config.toml
hidden_act = "swiglu"
normalize_top_k = false
lr_router = 0.00107
vocab_size = 8751
init_std_down = 0.0
beta1 = 0.95
decay_fraction = 0.47
decay_shape = "linear"
max_seq_len = 256
Below are experts of layer 4 (counted from 0) of a mixture-of-experts language model. Rows are named router (the router's row for the expert), gate (a neuron's input weights, with its number), up (a neuron's input weights, with its number) and show model dimensions 0-127. Each number is 200 + 30 x the weight over its row's rms, rounded and kept within 0 to 999.
After each expert's rows: a language model's description of what the expert responds to. This comes from a sample of Wikipedia text that the model never trained on.

# expert 59
router,179,158,170,186,158,202,197,209,242,145,174,196,233,232,238,177,194,161,207,229,189,187,211,201,201,177,199,188,185,176,231,219,209,251,248,173,234,232,203,197,224,220,200,242,160,182,168,194,225,233,158,210,227,220,170,131,191,176,152,209,218,219,202,239,222,192,131,178,202,146,234,208,202,220,221,152,224,205,208,225,201,162,224,182,164,216,234,222,178,195,236,201,189,245,246,195,242,174,221,135,189,189,189,179,178,191,205,255,178,204,215,207,209,182,187,253,240,187,214,159,211,217,243,183,142,171,304,252
gate1,207,220,177,239,187,249,204,136,144,148,191,217,203,214,252,178,208,199,236,241,201,188,248,205,207,174,120,216,176,188,182,226,234,252,233,174,184,144,192,157,221,247,232,200,193,211,174,187,216,170,195,209,185,161,190,208,178,201,212,203,201,171,228,183,235,200,171,254,147,277,183,233,220,228,225,167,226,234,211,206,185,223,158,150,170,179,157,155,189,219,129,215,244,228,200,194,200,190,135,232,196,200,187,175,203,202,163,238,197,190,213,215,182,209,180,217,159,228,190,161,187,225,220,169,208,156,168,244
up1,183,201,191,231,228,243,187,162,159,194,200,145,212,246,170,181,210,178,226,233,176,178,235,200,148,251,212,208,193,187,157,218,234,213,235,184,238,211,212,136,178,252,227,246,157,135,224,214,177,167,213,174,252,217,224,178,231,188,240,215,241,208,208,243,253,191,163,186,171,190,230,183,175,229,243,183,244,203,187,217,162,188,215,191,209,184,180,172,200,203,178,236,214,198,233,125,224,245,225,225,223,188,208,190,229,136,230,206,243,250,178,226,211,223,188,222,293,210,207,223,197,202,223,232,201,226,227,196
It responds to: Suffix endings of words. Final suffix pieces of longer, often scientific words, such as octagonal, nucleus, Paleocene, posterior, temperatures, Astronomical.

# expert 50
router,214,172,174,207,221,212,224,226,269,216,160,212,223,218,205,179,211,160,149,166,246,164,162,240,206,167,214,230,242,228,185,160,200,227,159,255,181,239,189,161,183,254,174,258,215,231,191,224,148,208,157,197,223,246,160,225,211,187,185,227,154,203,187,229,169,178,209,201,206,225,229,162,171,206,195,201,217,189,168,192,200,210,240,171,245,222,144,156,232,212,229,219,231,193,219,201,232,151,179,183,212,216,137,181,174,242,203,179,164,192,208,137,238,156,212,165,176,176,238,236,166,170,220,160,188,233,174,173
gate17,154,202,185,229,246,219,226,173,115,133,173,207,164,206,168,164,170,200,199,204,222,207,252,169,153,187,224,214,216,238,206,201,245,231,217,216,162,192,223,208,219,202,174,222,180,149,198,172,188,258,181,160,214,241,216,215,181,181,181,240,210,248,152,212,191,179,196,231,169,216,254,181,246,213,201,173,240,187,173,199,174,174,226,220,215,158,187,209,250,160,215,201,175,214,220,221,173,130,215,258,237,227,220,157,206,230,148,212,207,217,164,248,190,158,235,197,127,218,178,218,206,164,191,189,195,200,196,229
up17,211,241,196,169,196,213,262,134,226,222,159,194,174,184,230,190,263,208,207,141,195,185,218,215,168,235,188,219,231,212,218,222,259,227,234,205,171,216,209,224,242,201,204,220,249,170,223,176,213,203,176,191,225,224,256,150,150,220,178,266,228,185,180,168,206,137,194,196,178,235,194,200,204,192,186,167,199,219,215,209,202,164,172,220,246,174,144,228,220,169,194,133,203,212,186,166,190,218,195,232,227,208,183,184,189,188,171,252,130,201,227,157,248,197,185,237,219,205,226,168,152,178,163,194,189,223,129,220
It responds to: Digits and numbers. Numerals in tables, dates, times and statistics, such as 10, 3 in race gaps, 59 in coordinates.

# expert 62
router,241,135,188,160,224,178,173,208,181,188,216,138,199,167,210,189,230,164,174,164,211,195,197,214,215,198,200,194,193,217,135,258,206,221,199,222,177,218,182,195,196,206,235,200,158,211,197,133,221,192,239,184,231,245,231,202,139,210,184,125,177,166,209,149,190,200,230,234,173,172,167,209,183,185,147,175,186,169,228,194,211,252,234,206,219,171,183,178,218,162,158,239,198,238,231,196,151,207,168,169,253,257,215,173,207,231,206,212,187,206,157,225,186,234,217,198,212,239,244,224,184,154,199,136,248,183,233,240
gate0,162,185,213,223,253,197,223,173,144,205,257,175,160,196,157,182,285,173,228,211,249,185,173,228,225,217,253,196,225,250,218,207,183,137,166,178,192,189,221,195,236,185,214,135,161,171,206,199,192,155,240,188,229,189,198,197,218,180,200,161,183,258,251,153,250,194,193,179,190,165,204,156,216,206,212,226,203,191,192,214,223,246,202,206,144,163,228,218,203,199,184,217,239,174,190,231,199,224,237,144,160,141,192,188,167,218,201,158,217,226,202,218,146,237,183,183,161,221,202,209,254,179,188,179,198,221,175,180
up0,191,133,237,165,234,270,173,180,186,270,219,141,158,227,169,227,168,200,180,203,259,240,194,163,150,155,183,213,177,183,231,192,178,256,126,175,239,196,251,176,204,178,211,223,166,213,198,201,141,227,191,214,187,249,196,263,206,199,212,182,220,235,218,171,241,212,129,266,154,192,225,232,237,174,233,195,219,217,196,185,217,224,189,143,215,180,213,183,215,190,208,214,210,183,204,196,212,230,217,226,191,189,230,204,148,204,224,157,214,195,166,200,158,207,171,230,189,224,205,190,197,196,202,208,210,207,240,222
It responds to: Infobox and list markup. Bullet dashes, colons, heading equals signs and blank lines that open infobox fields, lists and section headings, such as -, ==, :.

# expert 24
router,200,180,210,227,164,182,204,213,226,139,150,161,255,133,231,222,169,163,224,172,177,245,213,127,201,190,164,205,218,149,223,231,243,199,202,201,224,174,178,184,140,212,163,246,204,222,202,182,165,248,164,203,222,232,172,131,176,179,189,202,157,243,203,226,216,180,193,140,198,224,223,184,266,190,233,160,224,197,197,208,208,144,184,197,131,218,234,208,225,220,241,170,192,237,217,192,185,229,164,230,213,166,174,203,156,209,179,205,192,180,203,221,209,125,204,212,172,193,207,176,168,228,214,207,173,201,210,221
gate0,195,171,253,233,212,189,211,182,232,202,218,191,178,183,227,248,264,213,242,156,167,235,201,182,158,188,207,207,167,226,188,171,220,139,208,209,169,171,182,218,232,241,186,202,277,194,155,220,169,199,198,236,212,197,209,196,243,148,196,142,241,232,183,198,199,190,132,155,166,197,212,250,172,211,202,228,185,201,180,181,196,178,223,220,138,280,166,192,174,236,230,217,164,145,237,171,230,230,243,225,218,224,189,216,227,205,172,153,200,174,181,190,165,178,185,188,223,208,228,180,236,227,252,235,218,218,224,218
up0,196,191,212,215,174,265,214,212,179,177,159,145,236,196,247,242,157,201,192,210,205,202,190,174,180,181,189,201,213,204,193,203,271,194,227,188,245,172,140,174,150,169,157,180,214,236,243,234,200,230,206,219,238,218,173,182,186,133,217,191,170,160,219,170,255,181,149,204,230,181,204,206,193,215,258,190,217,235,204,218,207,181,225,230,119,131,194,231,187,250,187,214,183,186,187,232,180,167,189,177,218,250,160,189,160,203,285,149,169,214,224,225,197,181,187,196,179,217,222,200,236,190,196,188,179,177,194,162
It responds to: Noun endings and heads. Plural and noun suffixes or whole head nouns after the, a, his, such as -ands, -ions, -s, life, series, game.

# expert 57
router,133,221,149,204,234,180,220,183,173,207,131,202,171,132,205,237,244,187,235,207,215,180,187,239,193,219,189,150,132,212,211,219,213,189,163,224,205,247,168,214,218,228,245,137,188,228,191,202,140,224,215,174,189,146,208,254,247,183,185,227,252,225,221,221,185,225,193,237,171,241,199,221,162,183,194,184,163,198,177,172,177,187,150,176,199,181,209,218,215,244,235,216,208,164,110,190,210,220,236,188,176,199,176,174,262,193,186,206,198,229,245,222,207,181,185,215,218,201,198,180,204,211,180,187,261,187,174,220
gate0,180,173,232,181,247,191,171,218,197,213,160,228,182,170,235,179,166,183,209,227,169,213,232,207,186,223,192,210,218,189,229,236,192,129,103,209,220,167,167,226,237,241,200,186,206,176,195,192,144,194,163,210,199,201,220,231,156,177,194,187,182,185,208,190,162,189,178,146,195,206,200,180,192,200,243,170,205,223,165,165,183,149,208,212,142,178,194,197,144,202,188,231,158,137,221,232,226,218,187,211,248,197,187,154,178,202,230,205,209,152,227,213,198,155,211,198,230,183,201,127,194,184,152,234,231,101,177,227
up0,209,165,151,222,241,200,181,207,164,179,208,236,167,248,235,148,205,191,194,181,202,224,193,198,217,231,142,217,217,218,190,246,150,123,248,202,170,218,196,169,222,211,212,254,161,193,244,261,177,173,203,265,165,201,213,216,198,210,178,160,199,227,198,212,199,173,207,207,192,194,189,182,249,188,252,183,182,209,193,225,231,236,233,172,226,238,228,177,200,203,197,164,177,220,197,188,229,244,197,84,217,244,251,202,183,249,197,142,195,206,194,221,186,244,203,216,192,195,185,184,197,232,227,177,166,156,215,159
It responds to: Personal name pieces. First names and syllables inside people's names, often after an initial, e.g. Charles, Jo, Newton-J-o-hn, H-us-bands, Montg-om-ery.

# expert 48
router,219,262,171,189,236,232,140,192,211,248,222,203,191,250,181,195,210,225,135,218,208,155,177,196,204,229,229,199,191,244,228,154,167,154,229,257,204,151,164,197,160,204,206,230,199,217,186,215,230,175,227,170,191,215,194,187,206,192,273,253,205,200,178,180,188,173,246,201,229,205,159,248,169,175,194,210,174,193,177,187,213,169,241,234,174,223,216,192,151,161,169,256,266,191,235,167,182,226,200,227,220,147,211,201,212,241,208,152,246,255,232,213,204,204,174,210,203,187,162,175,162,189,183,225,230,233,196,155
gate0,213,266,191,213,232,229,193,261,226,248,194,190,169,227,146,234,202,212,218,186,248,250,177,155,204,241,210,158,214,230,180,201,179,210,238,217,207,171,189,185,199,226,244,210,206,150,157,191,183,222,172,193,186,221,213,186,201,195,179,186,203,163,241,167,214,137,202,145,204,182,122,196,208,234,195,192,205,219,230,223,116,175,207,198,158,245,184,242,192,246,158,230,217,207,235,192,184,155,242,253,219,207,251,232,184,154,220,172,170,234,177,173,211,155,244,185,219,161,188,200,199,196,193,209,254,179,196,188
up0,210,192,195,178,172,196,172,181,166,228,171,219,165,228,227,182,179,181,233,159,173,160,215,145,192,208,216,165,190,236,181,208,220,210,168,229,207,218,175,163,142,192,190,256,151,211,198,286,145,196,220,239,127,184,236,224,185,267,175,209,189,170,230,211,255,220,174,175,222,176,181,183,163,177,161,216,206,198,197,199,206,238,229,200,220,303,148,194,213,190,223,212,185,191,202,227,180,178,194,179,222,197,180,219,213,111,216,220,166,220,209,169,191,207,229,146,189,218,216,212,217,211,234,250,209,182,197,164
It responds to: Spaces in sports tables. Space or the before years, rankings and stats in football career tables and season summaries, such as Serie B 34, the Pac-10.

# expert 16
router,246,247,191,243,207,170,185,166,187,162,205,219,216,184,189,212,226,179,169,182,205,207,186,194,183,228,180,257,228,187,252,159,211,174,211,187,193,178,211,206,162,198,204,245,264,223,204,243,120,210,224,220,224,253,173,251,170,223,274,213,163,175,232,209,197,221,264,219,175,185,222,245,179,183,253,221,224,218,148,219,181,182,190,190,193,229,199,189,254,149,241,191,224,229,196,237,157,195,202,202,194,188,197,177,212,236,170,197,207,205,247,196,218,218,177,203,214,162,245,121,174,267,226,212,157,191,184,217
gate0,171,201,173,176,174,148,228,182,169,195,217,203,248,133,202,160,167,220,195,205,235,158,192,171,212,184,269,247,195,163,206,188,210,184,187,188,216,181,196,215,158,261,161,212,206,148,228,194,195,227,212,204,162,224,245,210,223,153,185,187,152,187,255,213,242,216,255,155,263,207,174,205,243,219,225,228,198,218,170,185,191,231,241,196,146,187,184,213,219,187,176,194,227,242,210,144,169,145,182,226,161,169,223,261,249,201,204,208,264,173,216,205,191,217,211,201,153,208,187,205,259,230,202,193,167,209,215,178
up0,183,163,168,224,178,215,197,219,183,268,183,225,197,185,241,158,151,196,170,179,195,203,202,151,202,200,265,194,160,211,192,211,210,154,140,177,195,231,213,226,192,169,174,225,149,219,222,188,190,195,219,166,249,163,228,209,198,205,200,176,146,212,265,263,229,189,207,233,146,179,200,198,205,181,150,212,162,211,168,110,187,185,230,192,158,183,236,166,279,196,174,163,192,173,220,174,143,208,216,201,241,235,248,165,261,190,222,191,189,207,224,195,232,168,200,231,220,179,215,207,211,201,199,165,204,186,210,226
It responds to: Sports and people words. Sports and biography nouns and name starts in team, season and pageant text, like team, coach, player, Miss, Sporting, Man, and table row breaks.

# expert 8
router,181,123,181,194,179,221,201,230,205,216,164,230,199,153,149,250,140,190,247,197,204,256,183,169,216,190,226,218,161,190,245,236,162,200,188,207,179,171,154,192,174,205,153,204,271,202,179,192,150,218,228,150,167,223,173,231,212,165,209,140,158,190,212,270,197,227,201,167,189,158,194,221,187,171,218,210,202,228,179,215,171,158,178,183,207,189,227,227,188,202,205,151,251,226,168,223,221,190,224,170,187,265,200,218,187,201,174,202,228,200,177,204,201,213,167,198,254,177,219,237,175,258,190,206,139,151,182,215
gate0,173,178,170,222,207,220,164,215,200,220,200,231,199,146,174,175,167,208,247,197,234,180,177,176,205,177,212,216,243,231,221,231,208,217,135,211,196,208,196,182,231,202,192,203,197,219,250,166,188,227,222,203,182,191,232,185,176,197,216,160,212,248,209,156,293,224,150,178,260,228,221,199,167,227,283,209,256,220,180,222,162,215,217,208,209,172,211,177,148,240,206,220,158,215,188,252,240,169,184,145,150,212,192,216,175,147,230,220,225,218,162,231,225,164,161,192,230,192,250,213,184,190,232,172,157,218,180,162
up0,170,135,290,191,163,198,192,181,226,223,185,216,225,214,176,215,171,226,254,168,150,162,188,234,238,156,212,213,202,192,148,170,219,156,218,148,202,161,208,151,192,187,192,178,230,205,212,217,177,202,191,190,171,218,143,225,200,200,230,206,259,153,247,202,230,176,181,163,240,191,200,188,205,213,245,229,168,164,164,201,209,199,192,190,220,206,165,190,182,189,171,163,166,198,237,225,167,161,197,189,201,201,170,175,256,162,165,208,190,232,181,254,192,210,168,230,242,220,243,236,260,213,268,246,206,178,187,180
It responds to: Person names and titles. First names, honorifics, roles and kinship nouns in biographies, such as John, Sir, President, father, politician, master's degree.

# expert 34
router,231,230,200,247,172,163,167,198,209,170,173,209,214,148,222,233,149,208,160,159,203,164,201,191,211,225,169,227,237,218,244,246,222,213,242,133,241,229,174,162,122,240,188,247,204,225,218,244,129,165,183,263,227,232,190,175,156,195,252,211,173,183,211,198,221,195,209,164,192,189,211,171,228,183,226,223,258,196,172,206,166,163,180,177,189,236,226,187,235,179,250,209,199,225,200,219,197,206,172,197,223,208,146,196,178,222,207,240,196,207,213,180,189,178,227,198,187,153,202,122,179,239,224,230,214,215,226,176
gate0,221,166,169,155,188,177,208,176,200,200,196,254,265,184,185,198,211,227,199,213,187,190,244,212,190,211,241,232,192,196,246,206,166,182,253,187,223,128,234,160,222,144,147,192,229,207,173,158,197,190,206,262,199,170,227,239,196,162,158,197,212,204,204,181,188,186,240,189,192,148,194,244,174,183,216,190,182,212,212,202,166,197,172,214,139,267,203,250,194,221,170,232,168,165,189,223,213,191,191,200,217,222,192,160,216,156,189,232,228,232,168,179,251,204,256,227,190,160,185,170,245,245,194,237,144,264,169,218
up0,218,214,244,173,166,158,191,173,249,210,248,240,207,231,185,207,219,252,218,212,209,221,186,186,260,262,178,205,266,184,160,165,229,191,254,171,218,226,207,245,210,188,208,154,218,186,191,203,194,145,195,228,163,233,166,181,238,195,183,223,190,140,190,202,215,194,171,164,202,225,140,168,187,161,196,216,151,208,212,203,175,217,240,186,157,128,205,237,234,184,224,206,228,207,219,148,226,204,199,202,232,150,191,155,152,214,205,212,237,191,136,192,239,193,257,167,232,204,165,193,225,213,164,171,177,219,200,192
It responds to: Common nouns and pronouns. Everyday nouns and pronouns after articles or determiners in prose and census text, like year, season, residents, median, it, they, %.

# expert 3
router,207,187,216,204,169,162,161,140,159,148,193,220,193,181,158,227,217,184,209,194,167,256,219,220,186,209,182,167,186,180,201,155,202,185,178,210,215,138,232,225,187,163,208,246,250,189,195,251,176,218,221,213,214,238,198,142,229,208,201,223,264,189,211,233,210,158,195,225,189,164,213,237,159,156,216,192,243,166,233,214,235,225,179,181,217,250,195,158,189,209,213,226,192,236,243,217,211,207,216,202,188,187,142,175,201,133,285,217,198,161,200,164,177,171,225,178,222,217,251,242,161,177,183,169,184,147,221,172
gate0,177,212,210,146,173,258,165,188,206,196,181,135,193,187,211,249,208,176,157,215,200,253,249,239,211,179,155,167,216,191,229,201,247,214,199,193,193,159,200,181,224,169,186,239,191,226,232,166,166,203,152,246,176,195,215,282,197,178,223,200,219,206,233,158,226,188,176,203,152,239,217,234,177,230,196,234,216,219,190,154,225,243,157,230,180,233,183,245,200,216,225,237,191,196,205,223,193,185,224,165,173,169,191,125,209,144,180,188,181,145,182,181,142,179,217,194,234,239,205,237,171,205,173,164,182,141,193,210
up0,189,120,214,213,166,224,165,236,200,158,222,194,228,198,211,233,257,219,169,217,199,258,202,230,217,176,175,180,230,257,227,226,273,166,197,215,212,225,211,221,206,248,142,168,164,166,172,195,162,231,180,215,222,196,207,193,167,163,166,201,160,178,189,237,152,209,194,159,198,171,217,189,196,233,156,221,176,176,162,209,195,196,205,198,174,154,219,184,210,143,214,177,187,189,172,195,244,187,186,185,229,229,203,167,195,217,157,209,236,212,160,177,174,179,197,285,207,206,212,159,227,173,186,132,173,129,212,229
It responds to: Word-initial modifiers and prefixes. First pieces of words after articles, mostly adjectives and prefixes: pre, inter, non, re, American, public, new, local.

# expert 9
router,168,232,238,206,194,195,225,173,162,204,206,166,186,183,190,232,130,172,194,171,157,202,201,139,184,196,204,195,228,215,173,211,155,186,172,191,203,200,228,198,171,163,144,210,174,193,214,142,194,215,158,221,177,193,233,193,163,237,168,234,172,231,255,129,216,144,156,211,210,195,174,202,269,155,237,219,219,217,213,181,210,203,180,208,201,213,223,209,235,246,218,139,204,212,183,191,229,205,182,158,215,166,247,269,165,221,183,217,154,156,196,176,152,172,203,171,244,225,208,230,201,241,220,199,162,187,267,187
gate1,240,184,194,224,190,201,176,173,237,181,200,217,265,180,202,247,181,202,190,227,218,229,230,153,215,236,219,213,224,227,210,175,192,180,239,186,221,174,253,188,224,209,165,179,157,150,205,190,169,187,194,227,184,194,189,244,132,192,251,206,198,224,161,192,195,218,166,220,192,246,164,188,259,188,214,232,230,182,168,180,257,144,200,212,176,198,190,181,181,171,147,190,193,202,253,121,201,242,230,212,205,236,164,197,201,167,180,201,170,202,245,203,158,216,266,205,262,205,160,214,241,157,203,176,181,189,154,259
up1,193,226,232,205,169,182,195,204,166,257,189,204,185,224,180,204,155,245,184,219,234,213,197,193,243,199,169,141,234,175,161,169,145,178,172,238,220,194,171,215,200,175,221,199,191,152,151,187,243,220,211,184,178,188,206,198,164,183,197,203,182,179,238,161,174,199,192,214,218,212,112,205,118,244,225,172,182,214,244,218,195,227,246,158,281,182,241,185,219,211,219,184,215,181,164,242,229,218,180,211,237,192,255,171,248,202,208,169,228,233,201,219,191,177,216,191,197,250,190,195,232,225,181,201,218,226,261,132
It responds to: Verbs and past endings. Finite verbs, auxiliaries and past-tense endings in narrative sentences, such as was, had been, became, and ed in institut-ed, reop-ened.

# expert 4
router,229,244,167,205,208,231,231,235,244,199,185,271,206,224,186,243,159,189,151,166,216,181,181,251,221,205,222,204,198,182,259,188,185,250,214,213,220,224,226,191,191,230,197,246,250,197,196,202,155,160,190,267,206,203,248,197,153,187,212,226,223,146,217,238,204,208,198,210,192,172,174,202,207,225,169,225,154,204,160,184,160,211,234,188,222,239,192,177,256,179,190,179,164,156,206,248,241,175,201,163,186,189,173,176,251,226,187,288,238,227,210,204,242,170,234,182,189,199,205,164,201,199,251,158,238,204,166,186
gate0,158,203,282,202,219,194,158,185,171,225,239,211,175,205,250,229,153,191,199,216,195,136,242,210,237,181,247,207,195,171,116,203,185,228,156,219,225,193,203,220,217,173,203,249,232,155,159,152,188,213,193,181,195,231,182,195,187,241,223,160,212,163,241,165,221,213,165,198,221,172,200,173,200,202,170,152,146,220,234,180,177,216,216,270,213,231,200,196,185,230,199,222,213,180,183,236,181,140,178,224,171,208,148,164,220,215,206,212,243,198,179,202,230,145,195,259,169,164,253,200,228,190,197,214,169,202,189,167
up0,231,202,214,213,155,251,246,227,191,244,220,203,223,217,174,168,195,214,223,191,104,222,183,211,234,196,177,244,152,256,270,134,210,194,216,199,239,225,239,231,229,186,204,186,153,217,147,181,219,208,180,193,227,186,151,193,144,223,148,203,180,218,166,244,249,229,188,171,196,181,219,237,217,160,177,212,166,231,202,266,177,176,190,245,196,191,235,239,177,195,166,210,196,199,195,222,208,198,177,185,223,202,221,200,218,216,158,227,189,191,226,189,244,204,209,138,186,242,165,165,253,229,189,207,189,211,178,236
It responds to: Digits inside numbers. Digit pieces inside years, coordinates and table figures, like 201, 195 in dates, the 9 in 73.9500°W, or spaces before numbers.

# expert 28
router,238,180,208,182,229,162,191,236,214,155,187,184,184,220,190,154,205,165,199,201,217,212,236,212,211,173,207,230,210,216,142,208,219,267,190,232,192,188,190,175,194,203,257,200,168,238,176,163,199,205,215,167,211,194,173,188,153,160,152,165,143,158,209,182,191,188,234,183,188,154,195,171,187,284,174,214,197,168,137,231,169,221,230,210,227,223,166,184,244,140,213,243,189,210,266,191,218,192,164,194,267,255,174,169,193,231,168,245,175,189,138,213,182,202,198,181,189,188,244,177,180,180,179,152,243,225,215,193
gate0,189,204,205,184,199,189,241,195,203,147,173,213,240,154,209,251,134,213,267,211,213,176,289,202,208,191,198,226,159,165,189,167,188,188,207,175,167,212,124,213,187,249,247,179,208,169,200,175,207,208,208,167,214,182,195,244,198,202,166,174,200,200,155,152,231,214,214,207,182,181,226,195,257,184,225,176,157,209,177,202,196,215,263,221,174,139,198,226,183,188,229,240,166,203,227,186,244,216,211,210,206,248,155,193,180,211,160,187,247,174,223,142,184,152,210,219,174,206,190,161,212,164,160,169,234,178,144,223
up0,175,244,205,175,280,174,199,210,177,228,190,210,178,205,188,178,232,279,201,194,217,191,240,210,193,164,219,190,190,200,209,190,207,223,159,214,120,197,197,184,209,233,201,194,117,197,244,216,158,210,217,183,192,144,205,231,192,224,251,227,219,207,147,212,235,187,161,185,208,201,160,230,226,226,204,180,211,236,192,215,212,170,158,163,214,179,195,207,236,167,177,186,200,222,189,242,212,222,207,174,211,156,183,257,233,206,238,225,272,237,216,210,137,220,190,166,174,268,222,205,270,235,190,186,157,169,194,193
It responds to: Infobox list fields. Dashes, colons and field labels in infobox-style bulleted lists, such as Species, Order, Location, Progression, and coordinate or distance units like °, km, mi.

# expert 32
router,203,222,162,197,211,244,243,201,239,214,158,257,233,227,153,205,200,192,194,201,259,213,164,225,175,227,232,259,191,236,233,230,159,183,240,210,156,209,258,205,193,227,208,209,224,236,173,244,222,170,184,234,233,237,221,145,159,150,204,213,229,204,222,221,191,175,233,175,188,223,200,205,154,240,245,234,194,244,207,211,171,231,175,262,190,186,225,220,229,186,230,207,243,211,281,181,230,192,226,218,188,189,282,207,185,215,195,171,212,176,210,238,237,211,172,180,194,230,193,151,213,194,246,165,220,192,235,208
gate0,221,125,243,204,185,214,157,203,195,229,184,191,182,199,187,206,234,235,191,211,206,169,237,178,145,180,170,206,182,239,202,181,168,165,204,205,186,240,185,212,205,127,216,199,199,171,174,209,184,227,217,269,213,209,153,167,178,173,180,211,228,161,217,201,273,226,206,204,155,203,204,214,200,212,205,156,164,183,250,165,145,170,211,184,166,195,259,248,224,216,297,226,232,158,214,171,200,160,238,219,199,156,192,194,166,200,202,222,249,224,175,238,217,213,168,194,192,191,205,177,161,238,205,191,237,229,222,135
up0,210,182,191,245,194,263,225,203,189,142,213,253,131,198,138,172,254,205,228,210,183,204,231,213,203,194,243,238,219,223,194,164,211,206,229,202,187,178,232,193,156,208,254,170,205,201,217,213,233,240,196,187,242,246,179,144,166,192,240,177,227,165,124,192,186,214,235,162,160,193,174,253,200,175,207,211,169,170,241,274,216,222,223,204,220,254,204,203,197,219,189,179,174,219,151,237,230,171,193,210,168,217,205,206,169,253,177,230,209,227,169,248,180,220,209,191,224,227,184,181,202,226,231,203,223,219,139,175
It responds to: Foreign name endings. Word-final pieces of foreign place names and surnames, such as -dorf, -jan, -berg, -ić, -ova.

# expert 22
router,223,212,222,154,161,181,211,166,187,203,164,215,167,185,203,211,225,185,219,174,164,238,215,185,206,219,214,181,180,243,229,235,223,150,182,241,262,166,147,218,162,210,201,277,254,206,201,240,136,224,183,225,192,225,187,196,180,143,174,203,165,175,171,220,213,209,239,215,192,236,196,256,176,202,237,187,223,242,216,216,171,179,169,197,211,202,173,212,231,170,205,245,202,221,210,227,136,168,220,220,178,150,131,191,215,190,270,244,231,193,222,201,220,233,210,190,241,190,248,183,204,233,233,203,152,164,187,155
gate2,145,218,231,177,210,228,206,137,259,247,159,194,167,194,192,157,170,248,192,207,177,198,248,199,216,213,195,172,185,168,189,213,194,163,250,196,220,218,133,230,228,259,167,207,188,218,220,174,182,230,180,165,208,184,245,174,158,234,224,180,187,175,199,200,292,157,221,195,226,232,205,207,159,204,310,198,141,197,213,224,221,205,224,261,212,200,206,209,204,193,247,209,258,171,160,173,202,187,218,228,212,178,195,202,216,189,245,181,214,196,224,206,233,202,201,170,238,208,215,178,198,186,170,202,194,174,193,253
up2,230,227,231,224,198,219,196,212,205,188,171,223,219,213,153,189,237,153,209,210,142,198,227,188,164,182,206,240,222,158,192,169,228,225,198,212,205,255,220,188,183,151,290,272,197,193,203,193,202,137,286,271,217,220,197,207,218,198,179,150,229,203,216,227,210,159,238,266,212,219,202,236,192,177,206,215,143,152,218,185,199,189,157,188,246,249,198,221,202,148,182,204,204,200,257,178,165,211,176,169,226,176,208,238,217,212,163,222,214,167,175,191,239,186,191,207,246,230,215,197,224,179,166,197,214,221,168,184
It responds to: Media and organization nouns. Nouns naming media outlets, works and institutions, often capitalized, such as film, album, series, League, Network, Entertainment Weekly, Film Companion.

# expert 47
router,170,211,219,169,220,202,178,129,239,194,171,253,219,185,220,238,259,180,191,198,184,254,161,183,228,158,193,154,216,230,208,200,148,167,183,181,150,207,221,191,228,197,184,162,174,234,193,241,227,181,239,227,184,160,227,145,199,170,181,252,188,214,202,173,195,205,143,167,236,192,185,185,200,181,207,237,157,210,180,215,145,185,215,206,228,268,224,199,172,242,178,230,198,209,198,205,231,184,203,208,188,179,268,205,205,216,268,220,167,183,217,232,211,188,172,222,242,188,235,232,219,149,222,135,234,202,159,153
gate0,147,187,247,171,187,150,287,163,233,222,210,186,190,171,191,175,226,204,173,193,264,178,152,144,222,210,166,195,204,198,187,192,202,170,222,149,188,164,184,212,205,236,194,186,227,217,192,235,219,200,234,166,173,192,244,186,206,190,151,205,133,213,212,206,250,171,170,178,221,154,165,191,206,223,173,193,208,208,182,207,196,177,197,185,208,227,153,191,242,269,129,193,226,221,203,221,232,208,181,169,206,203,172,210,239,154,190,206,237,160,142,154,188,229,281,203,220,202,204,209,191,188,170,219,225,174,194,135
up0,213,195,175,131,166,213,195,215,239,199,214,191,210,205,165,167,226,196,185,161,212,211,196,150,264,208,211,134,198,182,230,206,231,182,221,166,197,246,210,198,189,142,200,150,137,211,172,199,158,243,210,187,223,234,169,204,192,109,210,153,254,231,213,193,187,193,209,222,237,187,181,178,205,208,170,205,159,174,167,176,184,196,214,172,157,260,197,262,287,152,187,223,160,174,188,267,201,206,190,236,179,229,171,205,230,207,208,207,204,192,168,198,168,192,208,190,182,186,196,194,152,194,174,182,218,234,250,178
It responds to: Romance prefixes and accents. Prefix pieces such as re, rein, inter, un, con, de, plus accented vowels in French or Spanish text.

# expert 45
router,255,184,211,220,154,171,236,221,245,140,144,226,230,157,189,208,187,207,177,168,145,231,191,224,207,221,194,162,197,206,260,207,242,185,181,175,226,205,208,207,191,236,215,247,198,200,197,254,147,156,193,198,204,199,211,167,157,153,191,210,201,247,155,264,199,234,251,158,208,222,178,245,206,217,209,182,203,201,161,214,147,220,131,170,223,212,205,214,229,183,189,178,188,234,211,229,217,174,164,150,203,172,147,163,249,179,238,148,209,237,200,183,198,191,192,249,173,177,204,178,184,238,220,165,212,160,189,218
gate0,216,167,243,218,156,143,175,212,159,209,185,196,162,165,223,207,149,191,172,198,182,267,195,215,154,179,176,216,221,197,215,260,226,171,219,213,196,188,196,235,244,217,193,239,196,214,260,203,166,185,216,250,226,207,196,231,229,157,190,201,158,237,229,182,287,240,193,244,248,171,177,172,205,224,218,192,174,222,158,228,218,210,146,214,193,166,197,223,225,241,175,208,185,244,201,224,157,221,211,144,177,171,155,241,219,182,270,194,131,172,167,237,204,225,221,225,194,210,185,205,187,201,181,220,212,230,198,214
up0,183,204,157,233,201,188,155,188,176,198,182,260,213,244,204,143,228,198,168,192,201,189,211,192,209,195,178,227,207,207,167,203,230,201,206,159,211,199,250,219,244,174,191,201,205,184,232,243,252,192,220,201,220,164,201,253,211,153,202,190,125,202,184,196,184,159,278,248,173,185,191,197,173,234,167,255,237,138,210,189,192,145,200,205,213,172,150,221,163,235,220,192,229,282,176,174,253,116,232,215,222,173,213,195,196,240,174,164,182,191,202,181,170,213,166,195,228,229,231,209,209,184,212,200,216,182,157,234
It responds to: Abstract nouns and institutions. Nouns for fields, movements, places and institutions, especially ism, University, World, War, music, education, China; also the word and.